config.yaml
n_experts: 64
normalize_top_k: true
lr: 0.00352
grad_clip: 1.0
batch_tokens: [32768, 65536, 131072, 262144]
seq_len: 512
Below are experts of layer 5 (counted from 0) of a mixture-of-experts language model. Rows are named router (the router's row for the expert) and show model dimensions 64-127. Each number is 128 + 24 x the weight over its row's rms, rounded and kept within 0 to 255. Numbers have three digits each.
After each expert's rows: "mostly gets" lists some tokens that are sent to it at least half of the time. This comes from a sample of Wikipedia text that the model never trained on.

# expert 12
router:092125113130120126083085162150134128134109105123114109094095120178120145141135126187127161135120123129137158123120174137135186141114178113137126142127176108123128130144164088126118132128105117
mostly gets: "television ", "football ", "radio ", "video ", "musical ", "league "

# expert 26
router:135128115158146137126108094116080139119114088115133135110131121133168140124148130147139146112198093159155123152139122110159125151206107115191135142159140135111154143123123164156134123118126137
mostly gets: "Western ", "Central ", "Big ", "World ", "Great ", "Southern "

# expert 21
router:094145099140099110138106103117105090131107121108082093129176132124148135156177029141175170163147147169183129140139146128152099115091128100139137138112103130123147157147156156145138166124139112
mostly gets: "(\\", "^{(", "(", "ft", "million", "aged "

# expert 50
router:127124139152133133109108144104111136108101117131085091094115139138159142133105139172133137134166150140154125146148155120122106084196159110165090112196120110086103118088137132146084128146139138
mostly gets: "American ", "National ", "British ", "Democratic ", "York ", "Indian "

# expert 40
router:103091152151143146091092123123111133100099121096078136092130130134118151131157109137155165103198123143134126131131128077124124152146132116145087098128104074093120133154096161167111121128137133
mostly gets: "us ", "ia ", "ina ", "ta ", "ana ", "ara "

# expert 22
router:078087140169125085108124161076117167123125090090116130133103156129127134127086098149131140168146126151154159112170141093116149101156139158116113135124126115100119130110087182134099142105128119
mostly gets: "Ch", "Robert ", "director ", "Ph", "Sh", "President "

# expert 19
router:086098118169135129160139150074124133098094134098141129136112155159127119182144165149132141159141093169122131126155142098114105096112123118120151137138161160098137080118149115110173145134127100
mostly gets: "States", "century", "London", "York", "India", "California"

# expert 32
router:135124158113130146129132108129133136117098131105110122133118108154103133122162116128167121138163122135167127148128111059162132166173127094156137138121155112092139118124119126156115115147115131
mostly gets: "Pos ", "); ", "Pld ", "\n ", "Succeeded ", "\n  "

# expert 6
router:136119139123152107143124113119130172153139098132101115099172188157145121136121109098125162169137131136131119134129117107155155086110116098127149144168115171101100151100118142138119167146139067
mostly gets: "during ", "after ", "January ", "until ", "July ", "After "

# expert 18
router:127133143137162109170104103143113119098080092118163137135144133122164165165128137151160144090109118158155133125131142123110128101122153139115111138096155123125132178149128140154106121108132165
mostly gets: "It ", "who ", "which ", "what ", "This ", "that "

# expert 15
router:142157053137127157159117121113085150080114135137111132105126109159177121108136137112132143160135125136114138143100123131141154129154154127121126140132116156128140136118097160090139133150106140
mostly gets: "−", "Cy", "De", "Take ", "Le", "He"

# expert 23
router:126132052147148145139142102119104118114101092093104105107113134127139132134139100118164175166104069134118148143106144086146157101108163148128101120092143157136119139108067158101127164152141111
mostly gets: "but ", "and ", "along ", "while ", "& ", "including "

# expert 27
router:134149071143125099109142087132090119128106121109115134114120133139122138142123100115147109155176149120182123152135145107139159113153145135079099131103133131094121115118147135160073162132129164
mostly gets: "his ", "His ", "their ", "Its ", "Her ", "despite "

# expert 33
router:118092081156124108146084116111127161132116131106111098116121132135111126130110154145141194150127130148126132166142151120138149150170159125100109142116124113091151139123163167153146123121122036
mostly gets: "He ", "they ", "she ", "She ", "They ", "he "

# expert 28
router:130110164197127127190108148092104133128106144122116096076103123125162166162129134135129100140142127158165149156166125104114147096161110099123110108118158122096110157121148113145156189111115115
mostly gets: "would ", "may ", "can ", "could ", "will ", "should "

# expert 59
router:093125097144127147151150121135111161092125130095113137087115128111165151144136124139145136145165132131153150147110151114114129134145128092138134173098135154088111107140105143141114123142121138
mostly gets: ").", "=", "At ", ".\"", "\".", "..."

# expert 43
router:130169125128115137161118089107123126129125118084147150083117137116157141137148131113173161142118132140205124134141149124155110137149162152113166105123133097112141120107097127102163139102154134
mostly gets: "This ", "These ", "album", "It ", "newly ", "series"

# expert 38
router:087148115137105154144061108125110122107110110107142146128154127164137151126162119148136090156142133179152126129149135114166175111134177133102153104121148106122119136090057126143118122127114111
mostly gets: "water", "tick", "cross", "music", "guitar", "sup"

# expert 10
router:095112121127136152109106121152156156098104116128111103090087128139155130110124123163150136150184097142139107137143145120116138101170157090105107097089127110112079115112133137133120124117121126
mostly gets: "ers ", "ets ", "ians ", "ins ", "ors ", "als "

# expert 0
router:110156077127115118142100094153114135134111145106159097097096097132139191148072146129170143122144115156154146145131124106119159144156167115127113119160163126138109126111058169145120122094154124
mostly gets: "200", "190", "199", "183", "196", "197"

# expert 16
router:141109118135136129119114097095095136115117154123115126136072084173126130108147157114140115131141095180176139138136143118143128119182125099141141134130129087109160156086139154125111137163098111
mostly gets: "== ", "=== ", "As ", "See ", "According ", "however"

# expert 25
router:105109112110118119105102110129067137131101115110094113134143129157124164143133126119120140156122131138174112179150136097144109106144156138144147138165133128120118113085139133166135137117085075
mostly gets: "200", "199", "197", "201", "On ", "190"

# expert 20
router:110133120108141147154132081119109143132108141112147113122132119131165141159148130107136138173102101152126166118123154104162096060145127104125124125102138084113102150124125147134138121153095114
mostly gets: "00", "mi", "active", "59", "04", "′"

# expert 37
router:121113130135151143132110119100112160152135104138075088139078135153138158087139115105141144139123120157126123142138184111128120139119126115085103137117108130138146103101162144111090128131126126
mostly gets: "played ", "used ", "made ", "served ", "moved ", "returned "

# expert 29
router:087113075127131145140086133145104180122101112126132106093125141120150127159112136142124112146150129147107125137155110085123123079161145098121096128115099137106116141146146151153127173165129134
mostly gets: "Smith ", "Singh ", "ari", "ara", "ley", "Williams "

# expert 14
router:112152124161137101142115118092085143131127137104124151152118148159152150128133115136106135139140120149176151132158147103168143093130131113115092121147158100118130164046087116135144203101127134
mostly gets: "Dr", "San ", "Cy", "Tit", "Ind", "AP"

# expert 39
router:138085080167165118108126089135115132123154124122128127145115151132166164129094088117145138144117152152150143143141144115144150097156152126139178122169164149132095136123109126128126122137136125
mostly gets: "two ", "three ", "several ", "some ", "many ", "five "

# expert 44
router:134101114137182113125125172137135128105157087067104147123104128100156126144155152136207146175162124151151134164131168136149147083124177125134130121113153097110158111126129162126128135163147140
mostly gets: ";", "classification", "\n", ");", "Species ", "Height"

# expert 9
router:142084114151154104143131118132133110138114075110108125095130117133155111128129147113135095141104135127142140148156188119093098118184209109107109143143123092103125158094131161090083161128102145
mostly gets: "%; ", "—; ", "-; ", "); ", "Episode", "ESP "

# expert 52
router:123128093141123154153122147125129130102107111130104124147126125117129162132163110130126114156153136130111102162133123102121152084150147134120129093156123099088106147133099160132152171138147078
mostly gets: "[", "(", "See ", "Died", "Votes ", "Genus"

# expert 2
router:091106102164150169178112115092113086131151098110078117142167134110114132145176125122136118141151131107138142153185174159182148093153130119172097140134128119090130137089131146148158163152124168
mostly gets: "For ", "for ", "Height", "Density", "against ", "Elevation"

# expert 60
router:124151150147158133170127128099119135136085139125105114173101132126148106124112099127189138117149137131144152170105120142120145120105122092135069139131121113102126152104112173177144142153124120
mostly gets: "has ", "have ", "had ", "having ", "without ", "contains "

# expert 5
router:122139100150156114136136123118108167122089115142079106100117108170122163123123093119124119151111135134088160124129126112130146080157117128151110134082099089118134146116133155152131148181119111
mostly gets: "December ", "there ", "• ", "There ", "Robert ", "September "

# expert 13
router:113114111114129142110148110152094096135130125126095120153113140145130150153124152179103145133144127135087136148145156150126151106127110119167143127122150191134112149132121125153107114174105132
mostly gets: "An ", "largest ", "another ", "a ", "large ", "small "

# expert 17
router:131097082098116111139130123151112111189116152108097115140162140114163142137153128141147150146108102142143112115153183096130141150132161135165115137104141089123146151116135137109097149177114107
mostly gets: "\", ", "), ", "\"; ", ",\" ", "); ", "ically "

# expert 42
router:127127115151109164123102102138097154079101083126129107115155126140135127150102101128131131146205106140146142132139153125123148122144137123161137125094109125138093130125148160180111151138144127
mostly gets: "von ", "ä", "н", "č", "sch", "ö"

# expert 34
router:107050137128146177130109093121129088157077113119142103116112129118118143121100090166171148129128129178120108150132150118151127103145112133170090121136115159125143163142134121112149114126125107
mostly gets: "″", "978", "′", ")", "9", "8"

# expert 56
router:142121125148137092143112105153100112083076125109110100097123141142150171133147101173140125152125123168129125145125179128176142117136174107132122121138111121145145131103149161114109168137153104
mostly gets: "served ", "remained ", "JPL ", "worked ", "±% ", "{\\"

# expert 55
router:126150136164126092114121111141083093160131125122148094079098190138138136140149083124150064151183113202170138179152144117176115125148116125117112169114148133141141133079102141130123114136123069
mostly gets: "Th", "Mer", "Ad", "under ", "Sam", "El"

# expert 7
router:127091098161142129143109135089078125128103140095092112063111133140130142127144126138127127162154145150102129135140185149146157121137136128128105142153132115092146152094132132124152114145137146
mostly gets: "Chevrolet ", "White", "Episode", "Gold", "Ros", "Green"

# expert 62
router:119127127124167137131091088146081156122152083123134105092056150168142144145140103134174142176152119151138151141150143115091108089123112145111109126103103129119127156135137160173157148136101115
mostly gets: "Wilson ", "Davis ", "Jones ", "Win ", "Smith ", "Johnson "

# expert 54
router:065138129135155099151122144126097127108112131095088119126095146152097149163141129151155117157107152158117122147145169113106090109125144117144119131119150140105147148094168107149117143137137093
mostly gets: "areas", "Motorsports ", "Racing ", "County", "Cup", "yards "

# expert 58
router:143122106137145121121087146123052134119133115112135093071158170157160120126115094152113127142139132140171162154112139098105136116170156093126107084154124114124081152099108122132126181124101141
mostly gets: "Gar", "Mor", "Mal", "Gor", "Mur", "Tom"

# expert 51
router:087149117143149129133106116103148160139141139106063108145110124109142132109143124171182093156175114184129143172160177107149113132102149146158135097129135146121123170106130136158110152105120165
mostly gets: "Succeeded ", "Coordinates", "Personal ", "Total", "Location", "Born"

# expert 45
router:133144094130153115127142106134125091141110141109102093090137109143125138158149116157115146156130112127164162179120140143146173101140171126086122124106111147099132137105142207149127172121152160
mostly gets: "Yes ", "kg ", "Set ", "feet ", "ft ", "—; "

# expert 49
router:118125134152143152112125119133128165145109091115132112144115122110174152128115096161131181141132126160148184125126161092178124077153116143130127135125103105137174160131098113119136120129151164
mostly gets: "became ", "been ", "be ", "took ", "being ", "become "

# expert 30
router:134149135114159111152125100105109109112110133084128138133113118137145166096155105162142155144163101144112147129136167117136106086158129093115147155106113132102134125111111177115128137124080088
mostly gets: "As ", "until ", "as ", "became ", "When ", "becoming "

# expert 46
router:166113098164100128159118121109122185121109107142079138133117133167121172145094141094185143175134119173144163166136174134164138166159123102100107186147130118128126141121117124111135119139110139
mostly gets: " ", ".\"", "\".", "'", "----", "Yes "

# expert 63
router:092146107117122116136111122140104167107131103134106130087123150148150145116076104141135164142131110145166160166117091083136100103153147072114140133120110102128165170102113132130138142149133155
mostly gets: "was ", "=== ", "== ", "\". ", "According ", "While "

# expert 1
router:134174129146151183126113119138094108168106126103137139119115139115140146135138099120151137123099119143159152174132129103160115096140143150102114106127140149090146123120105119129123087151105124
mostly gets: "Other ", "various ", "Some ", "These ", "other ", "Notable "

# expert 36
router:112135139137126167107164104127095129124125083104131102148108110136130148148119104120131176162143114132096127128146158131129145092145132146123133162105093135101096142112113131177130139154090148
mostly gets: "MF ", "List ", "Date ", "version ", "FW ", "number "

# expert 4
router:116118098148149161161164111108141171108141148088105123144096158141116142132169085127181133177127095150136124126156149074159115065136154139143106136099099085120171152124086128137148148137103139
mostly gets: "U", "S", "J", "O", "F", "T"

# expert 24
router:105098124139119146146076125125113138133104073123139172123152142181106177134126158140151127170147150113163142129168163067146134112121132085099115121119144118107057138098151185127171149143114107
mostly gets: "their ", "its ", "his ", "Its ", "her ", "onto "

# expert 57
router:089091127183170124138129112116118156133128129127126138083114143153125144111140105165156152175169114145181144141113126152149106112161163091132124118135191132130117121107132128134136124125119128
mostly gets: "Am", "12", "15", "10", "16", "14"

# expert 8
router:132120114115116117133141134099077169126109103147110155120101147130147117128130090126133110119184134137136181171142155124127156128146138109130143157104171146097122144108141136143080133135078074
mostly gets: "In ", "during ", "At ", "During ", "in ", "near "

# expert 31
router:101120141111142146157103125143130146112138113120107157122133121130144156156163143122147117153122101130154149128086135140131108131130146095105138118108135085105118129117104123136104134115152129
mostly gets: "company ", "government ", "Minister ", "community ", "Museum ", "player "

# expert 3
router:093152161108122116122096111124107149160084141085125136075127161148144135112119110121154141127143126159142132120123165124097131147141172105124129125138091185095164128110102168116157154110114118
mostly gets: "Boot", "ew", "igg", "ise", "government", "bl"

# expert 41
router:081128178123118159136129109110136154134112105114129139104133123103156161141132133149138116144150115159120140135160139104116140123132152108152088141127156149126128150106144128160099189137117112
mostly gets: "also", "politician", "district ", "state", "government", "Government"

# expert 53
router:124098150155164091103129127124094107119128133132124138122124144168119148108162130158114122111122098161154164182103183106097140136141148112129132154112143141079158154101113178120142120137126111
mostly gets: "==== ", "within ", "=== ", "Conservation ", "Kingdom ", "drama "

# expert 61
router:129137167120143105132130116083116152127150111067147141101108150106140131148146152149113113141155153154155153156131145118137102098149129097140114125115129156115129107110071158136137116162144138
mostly gets: "where ", "born ", "gave ", "how ", "wrote ", "find "

# expert 35
router:108104083143156113133118155128123131119137146100113149127149156125201127145110070119139100152117155134128172120129171126176116121164123168130112133095083109109162139102124130153122130152140139
mostly gets: "received ", "by ", "without ", "million ", "directed ", "awarded "

# expert 47
router:118071127137141117110108126075097173104117131128101147100115180136145132108126125161103129140143109135116162137127121115152137114180119147105106162128147128121178152113109150133147150135158122
mostly gets: "John ", "William ", "Robert ", "Michael ", "Mc", "David "

# expert 11
router:112148118139097130123133148086111118126132105081096133142132127120167119124138143136157103115140127166173145163138139140124121140117142106103138131086175133110123132098138110129142124121090113
mostly gets: "also", "Coordinates", "Total", "information", "Location", "|---|---|---|"

# expert 48
router:093127131151163122140111145122118085120112135115090128103112111118146116129092134131124133164101120145116119136129153134127134147171153160116173169164142119102140194146101148108148143152145079
mostly gets: "what ", "due ", "including ", "according ", "which ", "especially "